{
  "num_hidden_layers": 13,
  "n_experts": 32,
  "hidden_act": "squared_relu",
  "normalize_top_k": true,
  "balance_loss": 0.00245,
  "beta1": 0.95,
  "batch_tokens": [16384, 32768],
  "train_tokens": 243500000,
  "dataset": "wikipedia_en"
}
Below are experts of layer 5 (counted from 0) of a mixture-of-experts language model. Rows are named router (the router's row for the expert), up (a neuron's input weights, with its number) and show model dimensions 0-255. Each number is 500 + 50 x the weight over its row's rms, rounded and kept within 0 to 999. Numbers have three digits each.
After each expert's rows: a language model's description of what the expert responds to. This comes from a sample of Wikipedia text that the model never trained on.

# expert 21
router:560480405527488501454443545580449584450431486551596385471562502502540565510546512472509536376478535407513443520526579549600440511596546512405508510505488450397509480442522536498553447428603446397507429519480506556456452545496488479472406537535510562579503600543500529523568506514453511522553571426415494576521504557537472442480504525472510516415502530470499483504572570505556516643443505454477540454538561589534460544557491513446518464453518551500524515552500553605463525477445518557416509491430507481505430473477443555538443471517508528566455471577485510420470446541494559467513563497468495558548464503495528529392503493463455528515417460496504538491527394455531541623501464510514518499530498505515556453497536496482447570358466572467472487547507523419480424343540522
up2:503484590485481505543488606498435486460449554518499437451511486446536461397525587468601589560492471511482493539584535475547437555494508558532496483533522465427389535513507536522645479520502469502502645583510572590556464516464572548490603504430431476495544481531549525434569499581527506434494514567545461531406539502481482539467486496428511455489500416407497449544505488480434504497435478489542539458546502451537467478479557436520452502401406521465483456499601538541602538462436473430533525606521507493543483498563498500515477484512486438509532449454492516469397537521513521441568571445405465519554528537716521464518512523529534561520611481491452477532427506523539464516471549520482474488489487481462468472475491566469416544473511488453526423451539564472562350539554558
up3:529591479576469573537425575573500581479433413432492530525594539550489517456489435499433591451490497429509529459404642562494446502481458469459465495472473451414474443585482456479501526460466478501480522561461494467494475595505517552487435505437526537527470538467500428561498486475464497528485528469476539464466491509451572430546462514619473509540469425450503591453476538469532452529510566550539496484591553454563518429593504452434428538576443430524527578476463507510479539607444578520444474480494567538577523488533496466462543508491475428424431411506384478632571488515442472568512566502502470582458433434569577501536499488434505532558444414534527523516593451504520533526464543446512568498483546463511488427490501502450533561434492490379524509440533397480425617468464544
What it handles: Head nouns of technical or activity compounds after a modifier, such as road, production, track, game, air traffic control, javelin throw.

# expert 19
router:525466420559505480500405515598508597493441495530562481499485431589520519531540558486472450461498527425495498569530575552491423516578600595536481465496480530480517489462476565478496488452527426492496431566539485563469457504526518439459460526544518542533519585481484537487557525503454488652556583482449499511530468565511437519530493466464488551512470435494530432454435508491459591525486471454507460462497553513481459459545492493413441432484516601544521436502429641599514617473486499543473581488465490497451427463459452562563501467503493535528475447536517504419474396545557564496517522533469487495449565560541445558473487488418393495573379459459518628464487436485393497516513421569467482506555622566493547458467564524526447507553468545514465528536469452438518409330517531
up2:503573430442449494508380442568444531487493588589429508539540532475408496522521435463485469588456551574544540517511449538471530473462621586397532387536549473451438444415582493509443535569566406577436463533511446539563484541502533492483483511565433447534455478577513481447547498541559441491489491467534597463509540502415380480529493389557453463518523476545411483448567538525490533487487540486509518502538595504477489485497470510463488528594511473481538527441509516478493539516414568522472430405459519462583379441587454517483469568436483512495526429543430556480563458437456495502510498582527487547480530459492534495510444531481444510534440407455523514406528445496507555494478447551544509576454445493538522448540508532391555575515430518577473400532436565505492499389574480
up3:440577539499413515558445535516519475424501478484456447542528437560511501457507565516491372521513457492510522461451455576523437508508463526482451506469495536394547484494521492552533418460499476578475523485545385501456508480474565609521470595439548502458403433473438437544521545519501465427447467552501508481586549486472402467428485500490563519510414489436520512378394513471505468521536521513533551489507440482477387474440601460499583540491548421487496535470507512448489553601501450571517525614415534559506493536581489536507533534597536523397513447655563492424525531543583489467574557554469484540454471489363427373444495483456520473572512495451501516472456471537494452426531362501413476514511549559459439482511517513424477532483491451509555498498537568542505457520489557
What it handles: Common nouns after an article, often institutions, places or activities, such as school, club, city, work, ministry, and suffixes like -ation.

# expert 20
router:536503399564529495598491564506452533465458418550565401453498462426570652537587425508522496405482489500556485494575509570509409427601591622441552511539374502441515540440552526533587432516497506454494476501506455470505484539547560468468454499554497557545527529543402524554467486554489471544566522511398572574501482522485443433497537472478532504462454504463527509495534462504538533527600462449556511508515503577563520464511431465476452502502518529474571444528397543563479535472445507539483570474469470512534493431477464494592478539501500560558457520562615477457428435534549541405437443500506444487493395402490542456508493437445436556498472521502504533493549446406560443565494393493512504451516526562477564488469543577503528521482498525475491511525513473481645394414551474
up2:398590534564428456586497493419568501492438503551506496512553489481532535524514501442579470579488516490400499506467536607527543495546553487526495487496449463565397457462459444442497477562458442536503532452459523443484544443500454437464464509463461515526489435481529500455496597510496414450413452441532508489451503534486504480507512402545625512464496500530584617612452551539380561517493423484491381491523622619495492504416530478485504447459516531492488456479441516527520561452584533560455560445413481616591535556513512506449526454490439493530518542463571468459497521481538518478451468504531464477535458573493523465440490493438589463558509464494486599470404511471535500440482481529474486458508489572490474433365498389489515441659496475521423501565508453380503477459526490
up3:516543392519514529512554458536444557504544533527540516522433489486482545489545505445567492420522451520472499487576512442539420407574572551509475472576535550508518472523474472466545507543509532511511418534543425569548475456533481438566515505536531489525486511522388497597605558470548564541534481572424552620510502478569506504467557496331509600436469594464499570508555519577576546546548541526459508484495498602596544402505435578537510518547506544522486472506520526502472546496489482582592525456545451436461496440519468529545554641490541486573465518459436487540543429509576509443454544503586501574477440402434442421581584480442410492448498501432449531512441490478455501521509442485535402536511471495482561518513523491483504385516515445500501497515583476439559404435427422
What it handles: Main verbs right after a subject or auxiliary, mostly past forms and participles, such as used, won, deployed, cancelled, served.

# expert 17
router:538487450577579520502500484498497604498445371529560486530524483487616536552538453534570550443426466435483486583522476523532458490584542468420494472540506584399528510456563521469510404498508476464538471564499565561413511529440519444472498525540430526521526467477407536488506533507436473587619544447508532510506522555491461465456554468468527594504443548570542453494483483569433537514508488512522540515537512554434410614554561425451483488421577533579503503488501503516541533483425535523491526559433413492514511382447516559568482455505447502509395405509590421444456495523509510486485620491514549550520413372588498487479607458413433536526468518480437502442539411491414415498502464527534522498478507522467568474510598594526508575460453538497477504449486472421562442550483470
up3:484495483504475531523517439516568507590522429556501613527560502430564457582489498478514506483510471542567559489577645479494501443458479417516467504601471521419481493479499539436554439532473448481456528538518518511556547504485523453556441506538450530521458579357497468505457519461513505413519561427471494529534523477572535441433515579478474562581487531444544535537538419531507474568498535535525389497522559521472591526494445529510548499554479513533526427491479567469570677492568533487503516507501508485500514492403496472570493453480544496508477462438585473540544472509500524584561603576519484487558404471551477502571548416446487410486451513459464463475538509511418506523509486427531525516495470514605495504546493405551626572457504497476416368527367467428523583508617429
up4:486445541535535634494573384508465441471400467430386465496495521455473434482508528528495499598531490480470489511515499588620565471503643541548564466587508626461579530532450509490459427598513552420433519617494406535491569527494456534452445569438483570475499468423421522588538523488464488556530490457528544447390492484487427355500576464547447449556505507454513486484552504551480484464496501472492526494464576550472445535501589486453416536399481475554461462438413434527504602475511491531469511395421487472513514486431582531527501435503498517487511442556445442482546530469524526551536467507544570499538482537509526561502485553555456406517525489518492536415513495461506463475533484559504503538447488538558552561514522467594578537423504576535429526476493534424535482524521429
What it handles: Prepositions and linking words after a noun or verb, such as of, for, with, including, between, plus list-item dashes.

# expert 24
router:562525433523541439452481545582394512508463508497563442493511514615509584535523475579546528437487389521547525555520527559538520459606603465448462547511382492475548463488564536486476442510501480489530475565519432498440397569580569390438426539511537626482477521413457529508515531543466485524524612478492532550507494552443438484417515511466510538502512488487545498592470430406499584511580471464496454465599489578481492543578461460403505485437533553504484461483451524576523518473540504493434534547446486477515465424484384543575537446449502466462464414547530486485443496525512626441465504513542521519546473444533510567383502473462500537589372472448513553524503515442527468499525378565457550432444518536498558514501573530527447516434475526487489487578500494480591526450569447
up27:511466535495500515566490500478502496529523608519528413469492488543508520472500539468518530555450420490460413511526521579521439585451511520418492481504443494509436459401545492540573529611533488529543419577448574376480507594502477460517497523485478526392510450608454535566580554468519484530536492498502499552604477489452551456512492542466528578449502520512530480475466493477479439431477556522360477493561478481534508543499456466485501483447486543404557584432538586445531493492565467505364494505496480463430517507558462486507563475532428526586411476566484380508598501456472534509481507349549615454553439542415399592478559575512546470465485503480509479557475461477513576530474497577516500483398491430606571512492591496398445574485441469477550521502543505513588503532450505
up28:484486500431477520527479503504495396511483523452451563443456540616470436559639456475480478529479428535545569428488422538461553437474545458447282487569489547518487477498545517490488547449521486491569522584664519435391516520547497563459509469499440400512496519408476492507519496554485444512431482515498559488539470552437497532445558458486533475538510578430454385379425574475534563553519479538527507436561470487540512533502475551483442451546545425530527500521421466476529501452579446500498506446466449585465516496444512504557547501537318447477532527530490459468591524400569486507569476482474533534596478497515490481482555514509525504487471497471513419512501563478531500475516393590481420527465444515448530464587553501523538495422457519463540446467549517468524515446496598
What it handles: Capitalized words inside titles of works, awards and organizations, such as Best, Love, Dream, Democratic, World, often after The.

# expert 8
router:528488402525552477525412492524427511413449450542557459471529494523492543510459511582535477383517507495488427525499571544544512492520568517466470452453524517440625529500506524530576403451499548462555460511554447517407386541612604498478408583510466515554566546448484566499520431500471427530533588445470489540522422531518461445496530451432549502457421408527524490490538464522459570586488449493494549529517438524473428423557467493490474474524508469564625524469439597482521577439440502567448560467534473468505499509468533554458491577466555542534468456547452516457461473541505549551531540515541541530532515496569478520384503483442517591488370537549482571515549553400458589471505445555417474431506544522461486439518527594589428487442458517523436574487416444443509399473544511
up0:471538353518421434560462584528465475561462516514504469496520419568509389480411539513528481486497512505472497501470524399514542563479478493460452436469549600418505475469542479512509467479536490574472475469538491454498522516516571510528521399541511516527441474485562455449434498465525391478556569524434548456456527463543486467507470441505420569385447486447480532453420460532466519479539478489512433570455518511500519499494346576467587484537502465476433523475504492461489551545555441472520476496456380414479593528499495573423446439589459508532517389565442513547422445483542544521529485471498510492460429473526538531497519491405542577479460465490489452540527590557443612583433420513464457465537523429378540361434453459485506477572415520509506603455509502527505467590501411
up1:461421382593480534535533605519505456457498524517512429527543541578442504582555457510552501513495465573539475457558568536429588490468467544519477412546532544505434519498459423599482499525451662474605473505514430514436450589440560562527562551399516531478454538417495484429531478525495449495485499439604483448416533566527436400542580455518475482527477495546451487526493446452461488548302489450579570474523561557449478526556511500557431527447458456538473490416489589497522487424512518539523480498490430575512534487462477455516519524488515566434516479478493517566485593574539454577556575525529473643505434610475506461471521467518522520545549517560508541578524428442505568501557544509521480526518607495481516547514454534455545471490453464525482490515481461433551454539537473
What it handles: First pieces of split words, mostly Latin-type prefixes like re, dis, trans, pre, over, plus stray CJK byte fragments.

# expert 7
router:639542436528631473539477514543444535532394554526511477502465470510540542504517472620527525441475440468517483502480507587609469463622540569433485479509469498468550505517547580489529444459527526540504490487531478521418361507471425464501477521512439527486514518420421666543567460471484495531493511473510550502469529565410395510387566481455538509488470538545492509477495515426476505514543455489539456455505529535477489484531520488488481509400525543590601474496466554500527574537512558470526580498490478443489419395475474550510472481509503432535464488480547510488468485509509520393521444452488443472540477500549491512488514434398415556486472508553534594511594439404404533553586434475466501513466499534418512441540509594511385483430404508518538535533610418474535483439612495
up1:503507455450513564486472477581478447495498465520453461541559412486377539453589466553509462476506514490503464511430487481495528528536532480492567458608499546498452526539524480522542508461551420557524500435495498504602452545460533392531446595594490437491536531479521525498440528558458512473439539439497508520444396516487510501523519501447519523492504554446511481285473525468511553530488443463540579558536458547519567620518532567514491523557523489561505504487481481529467499606517538482430560421605519462497504556493468488547429458596457561584489506534450482445510517540560484431601575521610467486500498473578468599586450515460487493444435529501628515550484427458460562489553469554529482614510494419543418404595454513536510505422423541447527490411418541539502545540518579
up2:513578568461493504495519657567520535417489483495491489573426466422471561414588516501460486571543499471577416444552511491508510567513436452481504491473584491497481561503406435495528477584524468453459460551522440402571519532510531457536461501587469481522443514531492425505518593604529529554415572472486444441508462391415492421569539515433484450551520511494503488517564444559495587577457445516507515437420439384549523443422480513479520520425536419551526489531536530498511508462546498551409578556580470495513374493445466601479517451515469537472419485581485517504485548497521473489495465467442479479558562470463558536473451519426547537484438431602507535495521512527490425476566576545531427582547460532530457463440517447509499566573427643591502496524481453477517526483471567
What it handles: Second pieces of English or foreign proper names and place names after an initial letter or first name, such as W-add-esdon, Wig-ram, Sutherland.

# expert 16
router:539398475528518519543424499486441504470443492517564534528572448459522558487536528579543566494533477450507457531461534543574428466521547579488493443543474462419509514486550599542427392414545393481522482576611562511380396526497449478482498484499439499503513511481453614561524400557433464544571623426538560525585490444505481489449524454474493534468473502542487561517528439460456550494593520447531541535623569582493459499501409471476450512505498502558464542447522587543479502522525543535410561479495395472503503436462479602515478506532531533518467498546535491491457465529581501477488491485596439545541535517552499468450477425465465531533410408596471550474549505457523516504449435519467392466480512577468512438427541548592511588441435513382409495506444462469504475467579495
up2:444428472588502514544520484525522462577460508458484543530509448487393460513451447618477507474525485508473486390464482414384525549540608541483579466484473446519522472491552546442552412521598494422580389529494525444486513493450513509628587527492427500433524464510521469448450505474497567450493509461511519487525518525520499409521530583559499512473482454523501508445452499501524536465464590525501567577585401527550486443517466542492463484374443545553480584620390477535431566467462546496495560468454561479464492487374564510501487491505528526548495417598551499440476454527534494450485500523455405520550476537491448523559607524449406495419607385520534498475571505447397445436555495531517468561484495471455542540444487592509449480505466395432503490420503505485479507544481528
up3:498482564514522439550572569524503502563545496507408476520453507528354498477520529523471534492559469548472477527626534435444607519486510505531494506506462489437517490504543513532543414504440531496495481566562450458452471548553564549507580519473473506552386505508479560410433521531645548467479433471479501502574453490496561443443526468458599410457582473496419508428426437500495533445544486479504519341537488408445469548530449416481582497537471484402544474480448537414526498389542447495580523590544550523515415489494485463554524412467482384453572467441499488513510534451521450459519377468487497511554445532448410497476536592602474407518459518446485464467514532550508551512481585453500518527470543418539518489487555529498530429571498472488513425557488458465463512559572594
What it handles: Coordinating words and commas joining items or clauses, mostly and, or, but, and word-final commas like s, or y,.

# expert 13
router:576469540556530454511461531602437619499472453525582440463567484564516552565571437563547499482556462422547498522477563481478520448522552557501522471476440604519522447553559498484437459523535509451495455532555460538539456543517586421455464491507432541540563514470412466542615506515507405569538547483518580552517584522547412430493590497485556547516486523475562504476478459511555489508566541491548570426565539548528512456534460507446522517522499613537487420531470498515550481567491528592437520555502463466536512431447443528592431435457512557500491482523551616475445486528539524435460472416597461528466464482489533431435583447484445553560520462634418584533555489419537440490519414516511481485463501512420540497441546522576413558453433533400414549576476460515513471410495526
up2:479503467455433416559465518484499549549512448554536458503508458557526442498571426505438514470545542424597505415485494438507483494562529489520407401418521384483459565467500548500515522418434568534445538546495572464512526590401358499563555522524502471518622523535450562439455431531542417540545435538506429517470477424487528498345531517530498479484511458555489526540508502451470440557406512597508486452463576574461476521441482561527484412505583485561561536446515618460537416459498450591531469523551457598408530502451592426510483450465414431614544459501455532459528427496499514558442601571514477518500481539500469501545477564459509516515485535445414465494500453601406495466508504500444447466447522571549531519551488486503520486548538531463546553499474482534513579501484515
up3:430549487533492411490548410532483459501500539434513456590549425441433554609431420443479517497540536453449463526540508499543525597472539461472471497527481440449462512457493538474488467504412476526575586502609477564511370578370476500501512502548566543557546520464459502484577551554459480498537562477489495499452493467497503466524504431515607472505503507539534526480498421451491419508556414433427498476499531510532486442548516645436482595476525523494428406535497467499470501514561497499524466369508439405561462497499499569567509563430485415460464428468572537567459467583550465527551410467593559487488487517508468468561515521610462442503528480568460538480475548433390537423586499495462434549459514477571567473427469512439523605506466518508568508543403471508482583476502445
What it handles: Forms of be and have plus articles after a subject, as in "The film was", "can be sued", "has been".

# expert 5
router:505520527546511514511496548537394477463490439607533399446578529521487562524539479538518555394492452443547558517522542560568469440517526542439603456452483508472528530514447485531546394428448437503583437562619519553413463580583538435475419524549496500502532469473525605497500512518383459617524565457577600569441582594550493492490539483509508563502484492506509431487494468484516523503474498527533489494569553635402512502588454454439397505518612477550559523525476564484488503508495528558457519534423489447505464429466446575526478530400463576446527415490495472500443572592456496546446435418536487546546504526519520479449492434426477555590502455502461541488545446510446540478547489488519495432560549492475515544475556522564472486492356553528461531574480500458458498460561510
up2:456483559550509439532491502444477533532452524460511483514513573537522481477445440502485638567444450486443509434508494539520490559519569457489428439424542491445564410368496445483442462483534475497586465450533466562501512533433570455485467481441442496523441446557635538473518546500433573503519503468519622502510647481420433551456456510558473438560445483605474547460458494457590439530463516478583453466490528524431509570487401564459470506439501534553536518491534553511517477475536533542447537405585485461593447480481543517541561523517509473415445517494507439544449502457546502621517485569568525414494575485529498446526475440462422550603463467468411404415476381524496507506423420476462571511481449515502480393495552457566397456491529487521491545479482453509531467528480424
up3:500502433569451508459529452507464558528548484536471575540487559465458515564512479463575492547530506483565542441537528443491550501523497485458463569481516510486461423453499499413471521486546433522557512647528471525585515474571581466482429507511487470453491475396609504394600509431513535425449431549550509559486561410578527428496500585492454525500520479443571504528522527507518466541488524531547490575577442529519476550512528520535467551422514583435573407453491485539569567516458430563514433492468519487592504391562502553484525520485382481467536386554432517498494431528624410596480485387538487560491475510543485466449500481425475624507485428453586513506502519476541386530516526479440479440528532591525430506590469380438535488485458542472535427474479512528518605494470481
What it handles: Dash bullets before infobox field names (- Died:, - Venue:), position codes (MF, FW), and mid-word pieces of foreign names.

# expert 26
router:527430422485562436472449484548430444480406427493549471491502458525490555539512404518581513353573509408490452541461596501548491473559546434499549534449478503461502528460530552564463397451545429484481468540441470501495430525552490500500466519507432516534501551466431518550554470462465445518517519404476550566523489569596435524499556508452510513506503538449489476539468521527395543603508561535407452489499467540504441486496472482498417527464553538555624446486465455486524494553382509517485566524505547532591483440513459546585458398474478493512514410459493572456397608499594475503526488508539501556441472504508502501425532540398508534520446579527460557512559434444439502467552410611411518453496512566420507458536545556510462590392429513466444491560498509503484511429623502
up1:490515501397510393451564548490512494490574482484454492411537505507473497537507466549533456406505497467546479404481521498459442461565520520468367496446417457456483495496497473465519536492571533559476495578493483494473460555491437515484532446646397492484522522582603578519496467539535391504477573533444504509489473486549455442556494513515661452457491489527420439478493558582539513543412549519431480478576562530445574473518524486583540423514548552569514474399444440566526430565499379438478524497433408514580482559462488535491482443496478491485503501397498482507485517516647570435489487377481519490582442509523468593605428536445477566471436555586495539577505500556543522485543444502516527435538477534408550533537575527472462485537485508464509539517553431498444489538512540
up2:472417388591380486537507542536488504482575576500537519572541534451512436504570503456522481491505462448563501544404511513599442488431511482536454498544517496433505534475527570440470473490492475485594437456478412525531523542492409611540435412490503446524565428562525544475522561435525536476443474508509562423487496468513427476512587409551502442502599550474477476530528471429357485521593504521522478474612515495587573480443441452525489576452537433448514405448534408491451584412529474563491500547527428623476536435510486561482576535402460546509486458549508496567499407558473526526476486534553475525443542538518498483579448505370529473528501483539484426470516492550512468533552470404475538529409462501516478455543511539429567526402464539552512555554516468524480576541515440
What it handles: Starts and pieces of non-English words and names, like de, al, Sch, hier, Thai/Arabic bytes, and Latin genus names.

# expert 4
router:571495449566576485459482450519404525450457384475575415483502488483526516578509478530635513461530434489468459483580562534494492458556503552454514515478420508439502507472530560561512486434547463470436491534540491451414438607512528503443499528461497547594517492450441505544512518518467409570561550488532531511544480558499457517499480502558536518471470483545482454421464453499444511504477420449519511497563544586475451450551507455461517518515553525520538464464520561496499504482394553533397558500445433517523473343542456523464452443505428511524462488512444488505447488527517484433453571496559467620512407474546542498365558418412407576474463544621376547467555423476369519572542491530494488510505564554530515525433543504520488589505435554472466622489516514463592454525530415
up2:604490389482557490457462576562525390472461432389439485489520515506462476473485525497512488518545521541510446470475493572421485489552444543445534518577515541472472560467492401557547495497464488453554535633471479483554544491428496535454510538421401592516594476502402521548453586470474518502604534444446545406531577511452492516474519474479498461469498505495518538424520387503512594439476479518442480644539544481636430466587561502496493535497501476564528433457578451529541534529505540549564478515492481561514491454526470500498465504463529510416498546566419578560483556520532554480426384553473591525554459481552507545544424478471459481495494544530449499482499467610525492540569591532515432619410493436490530593475497589555490496483460470514494536522465583543399466441482507
up3:488516490470516465508622403493442608517472516567571432469548529529446566413518440462442579454513536460529530563569451516528462520540527485468511544488497573504457466460413601560513467476564462538483460524531598401457521370523453531504491517538551632525495551509531537534489550573486485489525537471611573417550429503501579461508500504424380503398442545483510499493507533447482522548486485365531483525447517452499569482567482483466576458456466524480510486517524481504538485614544573586551467436433497544447516465546548495442470437447473467520539408514434493485426512553403518459482521506573484506451448477492545476448390449395508572533459456515378502482496526404595539510530482518629549486451533471542525447492495535437504567541552467601552467523483530457422465499494538
What it handles: Prepositions starting time or place phrases, especially in, at, on, during, after, until, born, as in "at Tremezzo" or "In October".

# expert 29
router:506502503631560488567482570559428590420430499550569421529503480532514493543487461591505566470495426426499477496561524496514459486532553472470555506550437482444524445490507574569477448455558485483521451526538548520519498567593532444374531575522436540647567481470459588549563435446389495558612585443503577513615505545475455546443512463430597488441498555503494460553458449531468577489509444454504429487543475527460442535488455426433452501458504554525494453479420541563556471509393505525444532554447572479519498502450507564550495510512453512559535485557534523462461537559565563455509471477459526575563427512561468509481546466455425554498521427491521577463509463471473520557543449490412512447444562494408500455479520560492497508438407504500471547499491396394505430526605476
up2:512462480479518453494522533593457524470518472526465442548584469484440618505417531478435437510493402514476485553465463482498527548494474627421486500497412546571550517463581505520523473478586553535542453413512491493552532538564575461463531472477405532515484375533516556626481509493493412435449581414492495501544528463503547500495519453621466537465524623500558477534529514532557522417479570537504485505498584465533500486359574568459450454486495481374544518469632500502537455500571494547485507359448541539531587471457457500432584472450502430478407515546565381418514480438519562436515553567490473536465462516451547531493569480478498540584538500521541534525510428495512463484454542448529464474464592429514426515493503529491473525473550478458476416503551408505501448435476545
up3:432567531518452470512487486507487519552440557498450488517526525524562504545493622531469585431473506474525489597573442545528427382519518521495499432443574411535400483500522560481548535495485418573619512530472451436530478486613475492505465553438355395548512514545488510550549412425479474461574479435541509403475445519477442481453436488527552382491476417586555503535512504448541523462517533502466535523524535553520477459476550451465502479588538499537465421556414519433525477407449529425503571526556478459453529537420532487491502391493484517583504504460463423489500449456497504586516512523489498478574482489501509597527513440556474475447457526512525518450610464513486517408564452449428471485340570545510385556495433553514456495494436516403479581508528475541491449442532485
What it handles: Determiners and possessives before a noun, mostly the, a, his, their, its, 's, and following adjectives like provincial.

# expert 15
router:627438505515518521522438504496468549521471418504537496481466512515450598560514462448572522501478463427463524531454560582594513447516515508497658451508472511484542466511575512596489554392557545432478468571535461507475395527539589460431417566630449550538534502439511507594558510465421489522543599504470543610456564511526443527494475437482584564525472458512464416485539513467454533503489522468535521495450488588510464470479455509483412456528556590508593437517553537521546475534480530555495572559448514532505498433508457555483416566507419532567525454591531471462452474510528563461445487518503501589515468487550485494422526492431439581505509466515443500523615448509450477544579503553468488525564497539508534418551621564588435554448469595517495490503502462402549403465545516
up1:514474577523590619494467435542487509465452424559463545441489566531467571465509492402456513452515509447492454475564523480491511475478563517486567590476579556452511516499533521512438461396492572403551428565494571516520539494464525493482418488644443581501493471513503487519510555554457401516478568527402527444487561381472501493462484557443450477510539594476465578488511564450448496463365481456446556466457421494475500543491433482517462461464436508586576533390486542498531503549523452490453513470376533533512511459518486545510505501435438471426542467460548402641535479407484436423553548565562502438546467525518519494456538548447529427592439431461479508485473441553511459618571535477513501521510576483429515468495526535437483535429412538432490554557576545506517489531489450
up2:606543536476532503465489554561432559480432502513514524549393523534532559463440510443429474508505407528397461598524546583469510495413435554544546579478537467472474558456569472595438443465577471511469485488519488467431421525585563549554529563526455473497469551515422520490473546497521560527536484540400551529522488427573542486476491427535430484543468517488529561524450427468406478451531574440432550494490569589473607500396445561476473484564493540497603514523501537521465519559404522471500584459514492483455548515475527499563449482526533521434487526511489473527533449499612676521573455538469480498597435459451446525526481424436492466582479511465444508561550505540530545543502484595505544555532560540543477529525560394479574566592459422492552442480505525569423546439490530
What it handles: Colons and labels in infobox or list fields like Coordinates:, Location:, Department:, Turnout, plus odd tokens inside formulas.

# expert 25
router:557510456570478520439415533560453633419477493551625459553519464573584528502490452521526491413504506479499417563533577555592486514546594516514552465595434565463546435488496544508572534483467453490459461468484515522545400464483539447495470475493516532515453538492488491514592516547455460495448540435508480577617515542581476451437601467469520571522475569499502505522507467485524582564497470471492494508547553560499447494512408470498483467565494579500634514408539565512524460477413529522423488572515418455465468539482456564568462462449489539525473472531556472496537534519564471496496531470578430556512542489628521542422555467451458570479463414581448567420598467464481457479530500521493462480497535538439482467498475597610430650437466484493512442573444437422509461510547464
up1:463490418543502456577549521440484519533531443496586517484557500512589543530493508467603502433487518442515510457590515487495473535482441506496448512495418563389558558488430488441550489425459401461460552520452448547537470559470534508526466476504412473473549506598542459457554416553559559481504495504458473533502488597447321552463421486532510475507414469534530547457461359566479526490551467502499509544488516535473441519553451468512492541552516549457493442611519495508415451479476471513494517442577472514490530538488400538497467507456452434549492525485428434439509560449501500484503482507479417502422442505584547476452477458512567508495499466535571601481502557555439508497488458530453563552543563467474603485475341573461598456440508386526323473465484500565484574479463436
up2:458444552477470528446525424510517465550541501486444452472505583581553477525527459458583548549509499465566463518507504580524469466508503511470536429472476573468405514537650493611561580488507554402371470465541494513527456452492522475520446467401545451546474529497533449559473602398482429504475466522498567500506514408374446514555494443596446518505507491569518427500493522485504498530475640438440537657468519429519544600535520439533508525540523511539569559516541533513447510527506553526478435502619476537580459489465459497575533514444459484449569447500533530472451451544462534534455471482371429511498432469499374473438471469508456554530485436566550444497537528556505549438423466476498513431519402520544573523543554449536478537525436592487558517490505552465470525415460528
What it handles: Single capital letters or first letters of names and words, often after spaces, hyphens or initials, such as S P-illai, C Mk, B-ettencourt.

# expert 6
router:528487502611525461481446488596465512508493529570527557574530492470497447618614460484524483434480436453514415496524523542555440444513519560502495447514429492543594482433608566478531435432501439492492531517503499569524483608596487450456490491555522517538539539414475489523598442602426515602550577514439527528448490578512469499492522531411562515460473481558533505535421471473467502594613454521566504510593506594515425599523493509424482501486599535527570528473425560644555518562474488496427546549495469503540486404490441563515556496474514581490448513593530498462522480529505528524526542480489528535545469502559482418510453475425416567488437478570367490459515466535525506557608493479508481439470517522466557396469542536514463522435457581493494555506533426485541462441561499
up2:519435446550521549515495540483447535511547563503458446462418498530563452499484506465432472526562488505441498510517568517464495468478430510519496460533604566525484421504520358491519472503564521566447513481540491524508485482566542477454549415513518421509374445410520393534501490473520606561478544525506600581478536480449409407575513629485504531487414542542528647378482380443531421544471452449526480486524470567473569572475465484427467426410502531540530586505473450564562519533619422529522507569514534487508443541484518521483468501476501520412499569522584454442534580486539506560563580498416543497603489516480495459485575417488466539487398496535440458500479524492574475489486474548480518459434463594543595591571546497473480474510505484466518452480472493484517498416572504
up3:493562512539493506522399508456419417532525482448434470462442527590486593544578367445478467483526459490473456543547503503518468529544488418359505526525481496496541518488477444424524396416560513590467518594517516542490567547451489470580449452463397485484476589448421475522448550450486470553549499551511502548396506527515528579587511447576515527384525486509502557580505462551431423501481553601433489529507573376472537494525474479595539436543513528425605529517433461468550488451577446540477458558519580483538496418517509526512491495452488508489445494462511564547528451444494476466429522447573592417500463412626558444508492528388431471575438484548520375533483518483501534464469555500491491497525523454555441546497496565457469392515524539531523547512525510545525501519514528
What it handles: Sentence-final periods, line breaks after section headings, and clause-opening conjunctions like that, where, when, because, especially after reporting verbs.

# expert 12
router:488442480563511458515495527564442553417503535500499446572575412555519530514583526567492496377492483448539449537493523540620472426556479531449552500501475494449481523515523526560579452469561487446523532487520477517481473538603537439395486532572430557524508451450494568526614517449428431560649571484456552564507482519532403470428533435476537480426424582483480531541488526553474622496505477440546495441537472592432445573494421450458494471518514524515508496406482585578569493458498504509434496506385478421480458492473487540554422480451514531523451521575535555443416497562585500440496504464504557535549457491551465527433549513492473513592412496502535473442524387387469469484554405548432521508456547508481561475478555545572488540441499596458490531501514424481477479446584517
up2:447449461569547472484452482581396592473415462508536546486537493455609485429532535579608502473508373435467439556515506483558431539547522543455528411558589471570496405597496454464488509485455610449467412522511508483489516485474557513510549529461500482483507503558455466578589517571518465565585543532455484497523549483478432419470593479499434468490484653538468510488448461559446412593573519521532492570474437477486494529584567541522576563482477516438549464537570470446468411457456520460588446489421537531410535537411520450430520519500464489468410466497538536545534404505530516582567441497593563498476517512541465459452572547517584422485491522452413478422485565443442474483503484489417508484468466431497503491488534445405538534490560534476500502545542528470514473529464568
up3:578494541458471411553465489456622550493511468469546441527516464485455491488536467502505466535538480517483450457504440511527480518417419503505523491497395548476415542584468424566450485519476600427524462534497515446482451496433595518517504507429525625617474476546450488536485471517479443610576480498495615540420577467429514585528536515457419536433565496587484457517586546516493520581446579483494457439535521513546428509459469506455520518533414447434482436517527551484491397573601428511549593497486508481353558470504509467480618605490527496371521563407517570474474473436580548502560514543544520570618520458539520531503539495433500597472444476550418472611508546490522550559519466499442515524471468488513443474542479498482490490505433538507535504432519542512458466536523464
What it handles: Adjectives and adjective suffixes right after a, an or the, such as small, political, public, select-ive, depress-ive.